Experts of a small language model.
Size: 12 layers, width 384, 55.7M parameters.
Experts: 16 experts in each of 11 layers, 304 tanh GELU neurons an expert, 1 pick a token.
Training: a variant of SOAP for the experts, 541M tokens.
Below are experts of layer 9 (counted from 0) of a mixture-of-experts language model. Rows are named router (the router's row for the expert), up (a neuron's input weights, with its number) and show model dimensions 128-191. Each number is 128 + 24 x the weight over its row's rms, rounded and kept within 0 to 255.
After each expert's rows: a language model's description of what the expert responds to. This comes from a sample of Wikipedia text that the model never trained on.

# expert 14
router [120 131 136 146  96 156 119 124 111 107 136 136 138 123 126 145 126 153 121 155 165 106 149 142 133 109 125  93 128 119 154 163 136 114 142 146 195 125 109  97 136 141 132 129 108 152 129 126 140 128 125 117 134 117 125 146 132 192 125 128 138  96 107 131]
up5 [168 161 138 132 172 144 146 109 155 141 148 103 144  94 151 119 131  97  84 119 121 130  96 144 134 118 140 132 133 184 134 119 184 113 111 167 144  85 122 115 136 131 171 120 112 129 110 102 105  80 121 159 147 132 104 120 148 139 115 137 132 111  97 145]
up6 [125 166 176 125  98 152 106 121 129  91 161 161 110  92 161 110 135  98 135 139 108 170 118  67 124 129 163 135 139 139 152 144 128 118 167  99 114 168 105 125 128 179 127 118 122 127 126 127 164 137 116 172 143 146 141 102  91 194 136 157 108 114 104 143]
up7 [134 135 135 122 103 123 112 123 162  98 157 108 129 161 162 165 115 124 132 146 150 119 146 133 124 112 118 156 118 107 126  94 108 116 123 103 131  81 149 122 153 123 154 116  87  83 162 136 163 150 133 180 119 166 131 150 102 107 125 113 136 139 121 145]
up8 [ 93 115 116 160 162 109 122 120 158  96 121 134 138 153 110 149 119 143 125 149 122 136  84 168 137 110 133 153 105 133 154 153 156 128 137 157 157 134 128 120 137 133  83 158 147 148 137 143 112 100 134 116 109 143  81  80 157 137 103 133 157 115 125 136]
up9 [119 114 134 132 167  89 110 147 106  85 128 146 116 123 125 100 104 102 144 174 123 101 124 118 120 113 109 124 123 113 143 164 171 149 110 155 135 138 119 113 110 146 101 166 166 144 181 178 146 119 150 117 137 126 111 124 100 107 144 126  97 138 129 151]
up10 [ 83  88 151 126 194 130  90 162 135 116 142 143 144 133 124 160 103 129 135 131 166 124 122 181 131 129 132 131 126 129 139 148 156 100 134 151 138 136  68 135 103 119 120 140 126 153  94 115 147 124  98  97 144 133  63 114 128 107  80 110 136 129 118  66]
up11 [156 110 105 161 138  78 156  89 119  97 124 120 121 161 102 120 139 137 105 140 141 134 129 120 136 153 104 154 126 150 172 120 167 152 167 121 131 104  84 145 120 137 154 118  96 145 148  71 129 118 156 130 142 129 127 112 103 149 120 167 114  77 106 139]
up12 [163 158 108 152 175 158 181 126 137  93 112 143 106 144 167 154 107 136 139  95 162 117  75 122 160 136 154  86 150 146 118 120  94 123 155 129  98  94 113  92 128 142 140 108 123 168 135 118 133 119 134 126 136 153 127 148 139 128  88 113 123 152 122 178]
up13 [132 142 129 141 178 105  99  99 139 101  85 127 119 112 121 152 104 116 141 136 131  75 133 135 116 155 111 108  84 161 122 107  99 145 146 150 105 133  82 118 145 128 137 132 104 176 104 108 114  92 148 103 150 130  68 139 131 106  74 113 121  93 156 149]
up14 [146 159  99 121 155 147 107 168 119 134 117  82 107 144 153 134 117 145 119 111 145 130 102 115 121 125 116 149  71 123 109 148 165 123  64 134 144 116 136 111 133 148 128 107 160 167 147 101  87 118 126 126 126 120 206 155 135  86  94 113 138 111 112 119]
up15 [121 112 145 132 151 133 167 129 131 109 143 138 102 140 160 168 141 128 116 144 169 101 169 145 177 177 120  88 108 168 124 144 104  88 128 112 136 139  93 137 162 145 126 126  85 158 149 169 119 109  79 155 101 116 155 142 155 134 142 147 161  74 140 122]
up16 [118 135 137 160 130 130 122 157  98 107 116 144 104 148  90 176 117 138 145 137 128 102  96 127  82 127  90  81 104 168 148 134 104 141 114 164  83 133 138 165 152 173 134 128  87 130 122 125 140 116 105 112 135 134 115 126 160 121 107 122 128 160  85 147]
up17 [109 146 143 116  93 123 161 130 123 117 136 136 113 124 124 101 133 184 147 121 159  88 114 122 152 144 130 145 134 108 121 140 105 123 149 132 115  41 107 118 132 122 104 128 159 154 106 127 160 138 173 106 153 117 132  72 108 129  75 132 116 111 118 116]
up18 [110 139 132  86 140 138 131 134 135 116 118 134 128 109 126 117 107  71  98 166  88 129 107  90 102 168 120 130 144 102 119 133 119 129 128 139 134 123 179 156 144 155 119 100 124 106 100  89 112  99  90 142 114 108 130 107 125 137 161 146 121 178 112 129]
up19 [148 124 138 137 134 152  71 135 143 133 146 119 106 116 120 152 133 159 121 157 126 120 115 118 146 177 150 166 106 159 111 117 163 107 123 164 115 149  66 115 155 127 127 123 166 124  91 129 164 113 153 132 129 142 103 151 126 134  86 130 135 144 123 106]
up20 [ 94 108  84 141 116 156 130 140 134 105 153 115 132 135 135  89 142 150 181 141 140 114 139 116  74 160 128 125 161 120 135 117 112 136 145 126 115 109 110 139 141 104 161 121 156  95  64  81 113 129 120 124 101 137 147 154 180 123 112 145 105 169  93 104]
Asian name syllables

# expert 5
router [138 134 123 122  91 115 160 126 144 143 105 138 116 121 116 113 125 165 170  98 163 125 134 124 194 160 166 146 119 149 136 136 105 116  87 137 132 154 132 134 139  84 118 115 138 160 141 119 136  86  79  80 137 146 107 113 129  99 109 129 100 130  82 119]
up14 [125 126  86 117  98 140 140 112  82 115 130 161 117 137 121 141 167 140 145 112 146 150 130 135 101 109 141  96 172 155 172 119  89 135  96  89 156 128 117 127 153 109 126 151 104 147 120 119 148  71 134 165 123 131  89 139 145 106 120 143 112 133 114  95]
up15 [109 125 119 161 108 136 155 144 113 169 158 160 126 111 126 132 119 133  97 162 132 155  96 143  86 122 139 104 126 161 101 120 127 137 160 160 102 155 130 105 133 127 139  83 146 126 117 135 113  80  91 196 151 184  96 145 113 124 111 117 156  88 100 106]
up16 [139 112 134 165 104 129 167 105 100 115 154 119 137 169 137 118 120 122 113 110 136 105 151 125 208 153 128 147 119 132 126 139 122 107 108 149 145 138 161 139 124  84 120 139 110 166 142 104 106 115  89 138 145 177 127 132 149 118 121 137  64  78 123 158]
up17 [101  97 163 162 163  81 157 174 138  94 142 112  93 108 122 121 132 147 134  94 122 127 132 107 102 127 140 127  92  98 105 134 137 166 139 124  89 122 120  95 147 103 129 135 113  95  84 111  88  85  84 143 129 150 116 110 137 112 109 166 145 166 122 126]
up18 [126 166 145 137 150 129 114 148 114 143 118 144  76 156 165 144 179  93  98 133 139 151 131 181 137 115 125 162 174 135 116 117 165  87 145  94 104 103 119  86  77 157 138 170 155 110 137 145 203 106 100 119 136 136 114 133 107 137 140 133 116  71  62 158]
up19 [ 95 117 132 137 159 114 115 150 118 124 108  93 125  78 121 116 156 114 178  85 144 173 163  96 107 146 108 127 120 165 116 147  82 108 122 105 140 150 110 127 127 133 118 139 142 145 128 133 125  69 137  82 106 109 105  93 137 148 122 125 140  97  90 128]
up20 [132  86 120  95 122 181 156 138 149  85 146 121 106 112 152 188 164 151 135 115  92  88  91  88 109 159  89 155 139 131 160 144 131 102 151 109 113 138 143 102 121 120 143 154 113 156 116 156  93 114 135  71 188 138 173 123 141 108 159 148 150 124  86 126]
up21 [145  99 109 122  91  93 139 114 116 162  92 108 182 134 140 162 134 128 158 103 122 140  86 162 131 175 145 137 150 146 104 125 141  97 121 108 108 102 175 126 171 155 116 143 139  92  95 110 142 138 149 149 162  93  90 135 161 124 147 118 157 127 125 151]
up22 [140 158 149 142 129 156  97 142 123 115 143 133 131 126 129 158 117 159 139 130 111  78 107 119 134 140 134 108 138 121 139  97 116 134 127 103 139 118 141 159 135 133 124 173 138 161 140 124 127 126 129 132 149 164 142 126  96 167 154 134  65 114 108 100]
up23 [128  72 154 137 124 108 140  81 109 153  97 109  97 119  95 106 131 124 157 102  58  89 127 157 124 144 137  80 127 121  99 106 144 128  94 122 147 132 174 133 154 157 126 138 136 137 109 154 152 166 102 141 162 110 102 128 119 133 128 113 124 121  97 142]
up24 [117 135 121 111  61 139 135 180  85 137  99 139 124  92 102 126 148 124 147 119 119 133 109 141 148 110 134 104 106  97 103 132 114 173 140 146 147 140 114 119 157  92 151 117 141  86 107 126 120 138 125 138 178 159  82 143 112 135 163 155 102 161 135 164]
up25 [171 163 132 138 149 126 151 158 143 132 155 164 121 129 140  86  98 129  81 112 145 106 147  95 171 119 140 147 137 148 127 122 133 161 130 136 137 164 135 127 134 125 123 102  76 153 115 119  62  91 115 134 103  78 101 123 145  99 159 122 125  96 127 180]
up26 [ 96 134 130  92 110 148 135 127 104 107  95 160  93  64 186 157 135 170 177 129 128  97 111 108 144 157 108 131 118 134 123 137 158 118 145 168 123 120 149 164 133 128 168 122 104 126 140  80  84 115 109 132 128 149 122 122 115 169 124 118 127 118 108  99]
up27 [153  90 141 126 143 122 149 109 100 117 156 143 144 178  80 184 170 152 156 117 140 112 117 120  92 131 122 126 151 181  85 124 131 119 119 105 105 130 143 159 118 140  92 122 120  58  79 117 112 148 112 108 100 134  89 154 110 111 109 157 138 142 145 131]
up28 [125 166 149 118 110 175 154 104 108 109 133 127  86 130 106 145 150 139 127 157 156 111 112 173 107 128 144 178 116 117 149 145  86 108 155 125 164 128 108 152 151 151  79  86 152 153 133 142 114 100  87 139  97 158 136 115 147 169 109 153 156 125 109 124]
up29 [145 158 134 129 121 144 105 124 129 110 117 139 130 130  98  92  96 125 109 172 150 136 115 149 152 132 132 109 104 166  97 112 120 134 162 161 134 146 155 128 154 112 133  90  83 140 153 135 122 160 129 100 149 172  93 122 124 123 126 139 134  97 121 134]
Name and number fragments

# expert 9
router [136 125 122  76 122 123 105 143 129  75 144 156 155 147 139 135 139 163 115 135 154 117 109 163 107 103  99 129 126 128 131 117 144 143 103 138 110 123 142 141 115 142 116 108 149 132 105 154 146 109 109 128 169 131 140 128 167 152 111 134 120 107 145 111]
up5 [140 115 135 149  99 122 115 149 138 159 104 149 127 146  75 164 125 174 157 106 167 107 150  85 110 120  73 138 101  89 106 138 149 109 114 142 158  94 129 129  66 114 121 139 126 138 122 127 154 123 106 119 124 116 127 127 118 107 117 125 129  97 153 112]
up6 [125 156 136  67 137 151 144 135 138  93 121 118 115 134 176  83 134 134 166 119 115 100 101 164  93 143 126 134 164 112 118 113  89 107 136 133 139 114 140 142 132  98  98 135 106 149  79 120 123 125  98 121 135  96 124 151 143  82  57 102 108 166 121 114]
up7 [124  90 146 123 133  94 134 145 180 117 142 140  82 130  87 122  92 123 144 147 118 109  93 118 153 122 146 126 150 131 108 147 100 134 108 101 132 123 117 103 116 155 167  87 138 124 114  98 118  85 106 185 118 144 118  95 123  73 118 145 144  89 118 119]
up8 [123 152 104  83 125 112 106 120 128 127 148 122 157 140 127 115 128 118  90 115 128 138 114 168 128 145 116 124 111 122 157 138 139 126 138 126 102 120 155 126 103 168  81  94 134  98 140 144 185 129 101 176 134 115 157 112 123 119 136 160 139 126 143 127]
up9 [147 146 137 112 159 152 157  81 137 154 123  85 163 123 104 151 106 135  91 165 147 178 133 141  90  95 135 134 130 148 138 136 134 144 169 105 118 101 123 107 143 108  95 106 111 145 134 145 139  98 126 141 104 118  83 102 162 165 123 169 149 133 137 130]
up10 [ 96 109 111 122  97 146 139  94 128 145 114 135 126 149 143 125 140 159 135 136 142 107 128 140 164 188  80 146 119 166 128 134 128 119  80 132 160 137 116  98 162 161 114 109  70 115 105 117 155 144 105 111 112 158 136 112 121 156 143  91 119 113  97  74]
up11 [104 103 151 142 115 118 152 153 125 115 144 132  91 166  83 120 121 109 166 112 116 164 105 110 142 113 132 159 167 115 134 176 168 117 128 120 156 121 143 174 156 152 102 135 106 146 123 137 107 131 120 136 132 143 157 115 105 119 132  96 137 204 105 110]
up12 [106 138  90 137 110 132  71 108 145 111 148 126 124 162 126 134 137 145 162 115 123 136 151 113 109 162 159 108 105 115 141 114 110 111  90 127 127 138 149 154 126 153 144 164  71 133 154 152 110 172  81 182 140 102 146 148  75 114  99 145 119 164 107 149]
up13 [131 101 120 158 127 136 150 123 183 121 107 143 118 139  83 101 127 163 144 104 137 126 132 132 142 115 111 160 139  91 133 142 125  96 132 107  72 175 156 129 129 132 145 119 141 178 117 158  93 115 117 111 207 164 102 146 116 174 123 153 123 115 116 139]
up14 [138  94 151 142 153 169 105 114 124 183 126 151  86 130 105 112 137 132 121 117 142 116 123 124 164  96 130 134 123 135 107 151 148 148 129  90  99 181 103 117 135  78 116  51 113 116 139 116 111  70 151  81 136 124 118 148  95 127 165 101 114 169 143 169]
up15 [ 90  69 158 120  85 190 105 146 132  70  86 119 154 117 129 129 121 166 117 114 155 103 137 108 122  94 158 146 125 152 120 113 124 122 139 162 136  86 127 114 170 122 103 154 141 130 136 133  66 155 102 116 118 138 126 118 108  76 110 140 110 169 121 140]
up16 [133 113 114  91 106  85 107 103 104 132 119 132 141 114 101 118 167 157 163 148 102 155 124 113 112  76  95 142 131 128 129 170 152 131 118 108 115  95 141  87 125  72 123 147 141 126 173 145 151 158 117 162 101 147 136 159  95 114 110 144 114 134 127 164]
up17 [ 67 155 157 114  97 138 115 136 123 105 137 129 171  96 120 133 132 159 126 123 119 118 109 121  89 140 137 135 153 130 128 112 115 121 146 145 114 107 131 108 102 155 136 163 151 106 119 109 135  72 130 128 135 158 101 108 133 147 132  96 136 154 130 169]
up18 [101 147 106 135 134  99 134 162  94 123 127 158 180 144 134  83 119 155 116 127 107 111 103 136 122 131 114 149 118 111 169 131 171  95 123 150  91 112 125 115 129  95 134 146 132  77 162  99 129 112 137  91 125 119 121 121 115 164 126 107 105 142 103 124]
up19 [124 103 154 133 141 152  79 172 134 132 100 146 128 140 154 112 113 128 119 128 161 174 112 141 124 102  98 168 168 105 113 138 135  99 150 153  82  98 147 121 129 108 151 119 116 117 132 122 100 105 142 129 119 145 101 118 160 123  95 107 154 158  77  94]
up20 [134 163 154 137 172 116 139 111 159  97 175 116 117 121 131 137 124 153 149 117 135 141  60 117 119 104 117 128 119 161  98 132 130 149 168 131 129 122 171 137 168 135  36  83 130 121  79 121  96 146  75 155 133 155  85 148  94 146 146 145 134 132 160 152]
Verb endings and adverbs

# expert 0
router [ 97 145 134 164 148 134 115 162 146 104 127 148 128 122 157 124 155 185 125 137  97  92 145 118 121 126 106 155 113 120 117 108 155 122 116 107 108  98 123 104 117 106 148 102 147 154 135 113  85 103 143  95 133 112 122 112 166 159 138 110 148 131  96 104]
up5 [142 127 130 140 167  91  98 152 138 165 167 135  90 121 111 162 131  90 142 130 153 139 193 120 140 137 124 114 139 177 166 154 104 132 139 108 134 145 132 133 136  96 171 115 122 164  86 151 118 162 125 130 177 144 128 117 129 125 100 119 117 107 102 168]
up6 [117 139 112 148 180 124 111 100 131 116 115  60 137 170 152 127 115 127 135 132 108 124 175  94 107 113 156 150  92 122 128 103 174 105 138 129 152 132 107 121  86  94 132  88 138 156  96  97 121 124 148 130 152 135 174  98 133 136 119 149 127 162 130  90]
up7 [137 112 122 161 123 136 124 132 121 134 200 144 113 132 101 160 165 107 112  96 139 153 109 139 148  87 102 125 148 183 111 168 112 114 123 113 126 126 112 123 136 129  98 111 137 185  82 119  83 113 165 124  59 132 139 175 166 131  69 129  96 125 133 173]
up8 [113 117 116 159  91 149 164 131 147 120 134 126 110 141 138 155 131 117 112 127 126 132 174 141 136 110 133 146 146 105 152 162 114 144 136 163 135 138 116 142 115 184 155 146 137 133 128 107 123  90 107 106  97 108 134 111 189  60 136 130 112 130  97 155]
up9 [125  96 155 162 124 159 140 143 118 127 110 137  83 165 117  91 109 135 107 109 129  73 145 116 173 106 121 161 157 157  99 134 127 128 193 139 148 186 141 136 128 116 155 150 157 148 140 152  83 156 124 117 134 117 123 114 166 138 142 108 140 141 170  75]
up10 [138  90 129 121 182 109 156 126 137 144  81 145 125 109 144 155 130 140 138 124 138 130 131  89 122  92 190 124 141 163 116 130 124 127 144 100  90 108 128 152 107 125 106  93 108 159 143 129 115 157 141 126 116 109 140  79 154 123 111  95 109 129 108 138]
up11 [100 118 186 117 118  62 132 143 148  80  94 128 125  89  87 111 111 121 123 160 170 109 146  94 158 163 157 122 148 107 106 188 152 130  89 134 121  76 113 168 144 141 137 160 180 107 125 129  90  99 131 109 130 121  81 138 131 119 134  92 137 101 102 129]
up12 [109 177 104 158 125 164 138  76  60 104 121 121 114  76 101 109 152 122 116 129 150  89 114 151 172  83 170 133 134 127 140  83 118 134  85 125 125 111 139 104 151  84 132 134 101 158 103 160 142 123 162 138 117 112 129 136 148 101 133 127  83  71 101 147]
up13 [125 155 106 158 145 120 172 110 105 109 165 153 101 173 115 164 120  57  72 139 103 142  73 125 165 148 136 134 130 146 117 146 145 146 111 133  98 117 114 144  96 111  75 116 112 124 134 183  87 142 118 106  87 147 149  93 170 180 154 105 135 122 104 119]
up14 [ 94 141 135 146 118 167 134 137 130 135 161 121 120  97 135 215 147 105 150  98 115 105 107  93 132 120 125 142  63 153 137 128 131 111 154 128 127 117 129 119 134 153  93 145 146 131 126 112 109 134  94 144 131  83 176 140 115 113 110 119 134 121 137 111]
up15 [121 112 130 143 123 119 135 151 115 137 141 124 137 122 129 147 164  91 129 155 118 117 142 119  96 127 116 105 129 103 134 148  76  95 127 102 103 132 139 104 111 152 103  88 151 157 117 115 138 124 134 132 142 160 165 140 118 103 146 117 121  91  84 143]
up16 [117 159 136 146 153 120 132  91 126 100 151 146  99 148 120  77  97 107 171 122 141 139 147 106 121 101 139 122 142 113 121 140 147 134  77 100 102 163 133  66 109 125 120 114 103 138 144 144 125 143 113 129 110 143 130 152 101 171 137 113 132 115 145 126]
up17 [146 107 134 130 145 100 134 113 115  99 137 120  85 148 116 128 157  81 138 160 127 126  94 155 112 205 132 142 100  85 141 114 154 132 206 132 121 127 117 140 134 107 177 126 139 153 163 118 148 148 197 141 127 118 153 108 133 108 150 147 117 146 114 132]
up18 [167 106 118 115 112 157 150 144 156 133 144 124 142  94 103 113 128 120 143 128 173 109 125 147 108 140 117 139 123 162 138 128 143 106 133 122 111  75 168  92 130 139 126 148 135 145 133 141 158 118 112  77  94 147 116 109 171 131 134 120 134 125 121 113]
up19 [103 149 132  95 169 128  80 119 135 134 108 118  85 115 125 164 144 127 123 128 111 125 141 144 107  96 123 108 125 167 119 108 129 127 109  83 145  93 138 103 157 139 130 166 127  80 136 110  63 139 166  94 169 140  95 130 115 119  81 145 155 115 189 142]
up20 [153 131  77 102 127 108 138 123  99  82 150 103 110 129 161  86 157 108 131 113 149 156 123 116 126 140 155 149 169 153 105 111 129 110 176 145 127  79 155 132 165  94 129 130 138 126 152 136 147 122 115  95 154 127 122 133 144 117 129 113 147 170 144 140]
Sentence-ending punctuation

# expert 2
router [106 118 114 102 108 136 175 139 138 110 123 125 134 134 108 136 105 147 118 146 146 146 127 120 128  78  99 114 172 136  98 139 129 145  99 139 128 105 145 101 120 129 145 122 114  97 140 173 141 155 141 151 125 140 147  91 119 123 128 116 119 148 132 157]
up14 [140 150 103 134 108 148 112  86  74 133 132 163 138 146  96 112 101 117 137 131 123  86  94 120 107 137 120 170 119 102 134 124 128 102 116 137 156 105 122 173 158 144 135 112 136 108 127 170 114  88 116 164 123  97 142 170 121  72  86 138 131 136 153 152]
up15 [107 129 146 175 106 158 140 145 165 122 119 114 129  68 118 120  95 130 162 105 137  84  98 123 129 147 141 117 169 119 127 145 122 176 149 123 142 122 118 150 136  66 117 130 145 124 153  74 111 147 171 120 179 114 128 113 107  96 110 164 137 124 141 159]
up16 [134 111 105 127 123 123 111 144 131 140  99 160 114 108  47  83 116 115 132 127  92 126 143 110 122 113 136  79 147  78 144 163 152 149 113 117 127 104 149 145 146 109 123 123  85 145 111 119 127 123 118  93 104 133 144 127 116 112 131  96 139 143 143 120]
up17 [134 126 110 113  94 111 141 137 188 114 106 101 168  87 101 141 120 133 152 141 136 152 146 151 139 111 138 174 143 124 118 103 144 148 145 144 144 125 159 104 161 143 101 117 153 165 124 127 130 117 107  93 116 137 162 117  80 120 110 131 121 150 121 146]
up18 [136 144 126 103 151 145 154 149 174 112  85 107 149 150 125  90  89 101 151 141 151 206 120 147 133 129 118  99 121 128 170  94 154 118 122 145  98 146 138 126 115  68 130 115  98 133 116 128 159 175 148 142 124 145 134 154 144  80 104 114 137 139 131 159]
up19 [118 109 128 126  96 141 147 126 120  96 154 105 110 121 134 139 123 161 100 146 132 165 121 134 118 124 124 146 139 133 109 112 130 111 141 132 151 110 147 199 130  78 137 155  98 105 120 131  74  92 106 119 144 143 150 135 154 125 120 129  94 137 151 128]
up20 [121 159 110 122 141 127 108 116 128 145 111 123 183 122 134 111  81 143 111 152 124  73 148 144 152  97 107 119 119 103 113 145 126  93  94 144 134 114  97 116 122 122 113 130 167 146 156 161  95 157 168 114 148 150 152 124 139 134 137 107 160 144 159 142]
up21 [115 153 162 109 113 104 112 124  97 143 101 148 114 108 122 119 132 124 130 149 115 189 127  91 146 112 109 132 136 132 150 154 144 103 113 124  89 145 127 118 113 110 129 114 130 174 125 136 126 117 113 173  78 109 141 121 120 127 158 101 145 115 159 149]
up22 [147 119  99 155 117 132 116 131 154  96 121 117 148 134 116 179 135 103  89 136 103 122 174 105 153 134 110 125 156 138 127 118 112 121 142 132 114 142 100 128 106 156 123  97  86 129 126 125 157 112 125 111 133 131 119 112 149 131  98 147 128 106 147 138]
up23 [ 94 114 142 101 110 145  72 174  94 140 119 165 127 140 102 144 121 130 110 128 122 131  88 178 129 116 150  95 150 121 188  92 106 124 129 138  97 177 102 131 130 126 112 107 125 107 112 156 151 145 135  89 118 122 115  98 113 161 122 107 133 138 106  96]
up24 [ 91 137 130 132 159 139 119 114 127 132 129 181 153 127 130 126 132 171 112 163 127 164 167 130 165 115 114 116 151 106 136 160 115 124 144  91 127 150 105 132  96 133 113 112 115 110 145  90 106 124  76 149 141 113 160 129 135 138 149 127 127  97  83 138]
up25 [145 158 122  82 116 144 117 150 150 139 137 175 141 102 114  90 162  82 123 135 131  92 168 143 108 148 130 114  87 154 139 139 110  93  99 173 122 103 111 117 114  76 162 116 137 154 126  86  99 123 109 155 137 109 130 111 125 128 109 138  90 167 122 119]
up26 [ 83 123 104 116 104  86 149 121 110 141 125 119 146  99  85 110  98 131 139 130 123 125 117 138 147 158 114 135 139 123 157 134 101 148 132 194 113 125 114 134 148 164 120 110 109  84 146 160 131 141 125 108 113 117 133 133 127  65 114 121 104 134 104 122]
up27 [104 100 159 132 146 163 117 128 142  99 159 108 146 145 151 148 126 130  95 141 112 109  83 125 153 129 184 152 123 107 148 144 176  92 115 140 129 106 131 113 120 133 148 101 102 141 112 155 199 122 110 162 153  97 173  97 152 118 116 150 162  92 122 150]
up28 [119 111  97  97 142 112 164 138 195 124 144 126 107 157 110 138 156 163  96 116 141  96 137 136 112 143  82 119 142 127 110 137 117 117 115 160 170 153 127 114 105 112 169 127 105 126 129 109 167 104 130 121 180 130 150 139 128 126  79  72 157 103 131 169]
up29 [123  99 109  95 149 121 122 178 146 108 140 148 125 147 128 129 172 112 153 122  97 134 142 107 104 130 172 127  65 129 121 145 120 149 163 100 115 143 119 146 102 144  88  82 137 129 157 182 109 147 127 149  97 171 109 114 158 159 127 118 102 140 124 130]
Year and number digits

# expert 6
router [148 142  78  98 114 111 152 121 147 136 142 153 126 108  98 148 158 172 150 141 167 160 127 124  60 121 142 143 121 158  71  99 105 107  79 127 123 113 133 134 131 118 135 176 104 163 147 154 142 126 131  73 115 114 114 143  88 128 103 115 125 156 120 133]
up5 [140 173  73 134 141 160 121  85 145 164 150 157 130 138 135 133 148 202  82 122 168 155 125 181 126 132  99 139 133 146 130 128 113  71 124 116 137  99 134 136 143  83 154 128 141 146 103 104  89 136 131 166 141 120 131 139  97 104  88 165  95 128 121 120]
up6 [106  96 135  98 132 126 120  88 115 158 105 110 114 151 100  96 105 106 152 101 130 114 171 135 110 161 138 128 133 151 125 113 158 105 125 125 130  84 151 171 134 118 124 191  83  94 149 144 156 128 160 102 105 121 103 119 130 118 132 158 112 145  91 161]
up7 [124 113 117 161  96 126 129 121 121 143 129 141 140 142 134 134  99  96 129 118 129 135 151 143 160 114 123 180 102 125  71 111 105 121 116  81 158 121 121 154 137 118  97 134 130 130 127  99 140 115 165 149 105  61 143 149 126 124 127 153 128 158 109 132]
up8 [102 106 137 142 158  88 159 123  90 131 133  82 137 129  99  93 129 133 134 131 140 134  97 114  71 127 151 143 126  70 112 106 100 117 102 135 140 124 115 133 100 139 154 121 100 121 107 160 151 135 134 129 180 130 134 183 138 117 118 135 146 162 138 119]
up9 [127 133 111 119 144 105 128 132 134 125 102 132 170 118 124  85 128 112 122 137 147 148 140 144 120 114  81 114  92 143 126 176 121 119 117 129 130 116 127 126 126 119 133 154 120 122 164 150 136 104 127 119 147 109 153 144 114 140 107 162 116 124 131  93]
up10 [177 132  90 117 108 139  78  76 133 102 127 113  99 115 121  95 142 146 127 147 124 160 137 140 121 104 112 126 100 142 124 121 125 124 168 131 100 137 143 105 155 163 151 127  84 111 176 120  87 102 141 127 134 142 187 157 153  96  80 120 181 166 114 159]
up11 [130 159 133 149 132 128 105 140 160 192 126 138 112 114 121 108 125 141 130 145 150 150 142 133 123  97 109 165 157 131 151 116 161 101 149 134 132 151 147 128 109 144 146 164 148 123 145 157 106  72  81 127 126 115  96 154 112 128 145  74 137 157 139 174]
up12 [105 123  84  97 123 130 164 106 138 163 123 113 115 191 145 137 120 127 118 135 119 102 114 144 178 184 134 124 124 106 130 115  83 121 106  85 141 142 119 151  78 157 123  88 145 105 116 119 126 142 134 148  95 105 132 153 120 109 128 128 129 125  98 136]
up13 [118 135 103 123 147 159 156 160 140 112  95 122 144 146 125 160 101 121 124 178 125 143 110  79 144 123 106 166 115 122 172 151 128 116 102 180 135 115 119  93 131 169 119 164 120 121 154 112 153 106 138 118  94 140 124 145 109 107 137 157 108 145  96 155]
up14 [145 141 143 104 127 100 122 125  92  96 123 146 148 149 138 152  99 147 124 124 101 176 109 150 129 163 148 111 112 138 130 116  96 104 113  88 121 152 116 146 140 121  85 201 118 100 139 137 115 100 144 126 119 142 114 135 134 162 205 144 117 159  80 151]
up15 [134 177  96 133 115  95 133 105 126 141 106 141  88 117 117 116 136  96  99 138 127  92 125 142 103 139 158 114 101 149  97 132  93 130 129 138  96 137 140  76 119 137 120 121  63 115  83 139 145 123 114 165 121 118 120 127 124 119 142  68 108 144 130 124]
up16 [106 117  97 132 105 144 120 135 187 162 107 155 144 103 145 137 115 166 148 129 156 130 139  94 108 139 102 127 148 141 116 161 109 127 136 139 141 182 113 104 119 113 157 132 113 161 128 114 151 172 139  99 109 124 116 189 160 143 130 118 167 114 168 154]
up17 [119 139 142 187 136 166 146 151 115 130 164 184 127 180 140 135 107 167 103 133 145  82 145 124 163 107 156  78 117 100 128 154 124 115 160 125  99 144 125 133 125 119 131  96  71 126 149 161 130 131 169 147  96 112 155 126 154 142 129 133 144 112 108 120]
up18 [130 135 113 110 128 100 120 120 133 144  96 146 148 115 134 116 105 146 134  95 118 176 104 147 156 136  64 186 146 130 150 122 121 123 125 135 150 135  89 145 112 149 129 140 100 131 106 165  63 145 116 121 121 113 128 109 126 157 141 144 124 111 141 143]
up19 [134 126 129 147 151 120 104 135 135 120 119 117 147 161 105 138 157 108  98 119 138 108 122 113 124 105 120 146 137 138 142  97 114 145 158 130 154 136 105 144 107 137 119 160 142 155 105  87 128 150 108 123 120 177 144 120 101 138  76 118 134 122 156 108]
up20 [ 92 166 114 115 147 110  90 118 169  96 160  88 129 105 123 127  79 113 123 121 127  96 141  96 123 125 103 119 134 152 130 118  98 113 113 130 153 134 150 118 176 137 129 168 111 118 115 130 143 144 163 105 137 140 133 141 142 145 151 142  92 164 116 130]
Prepositions and infinitive to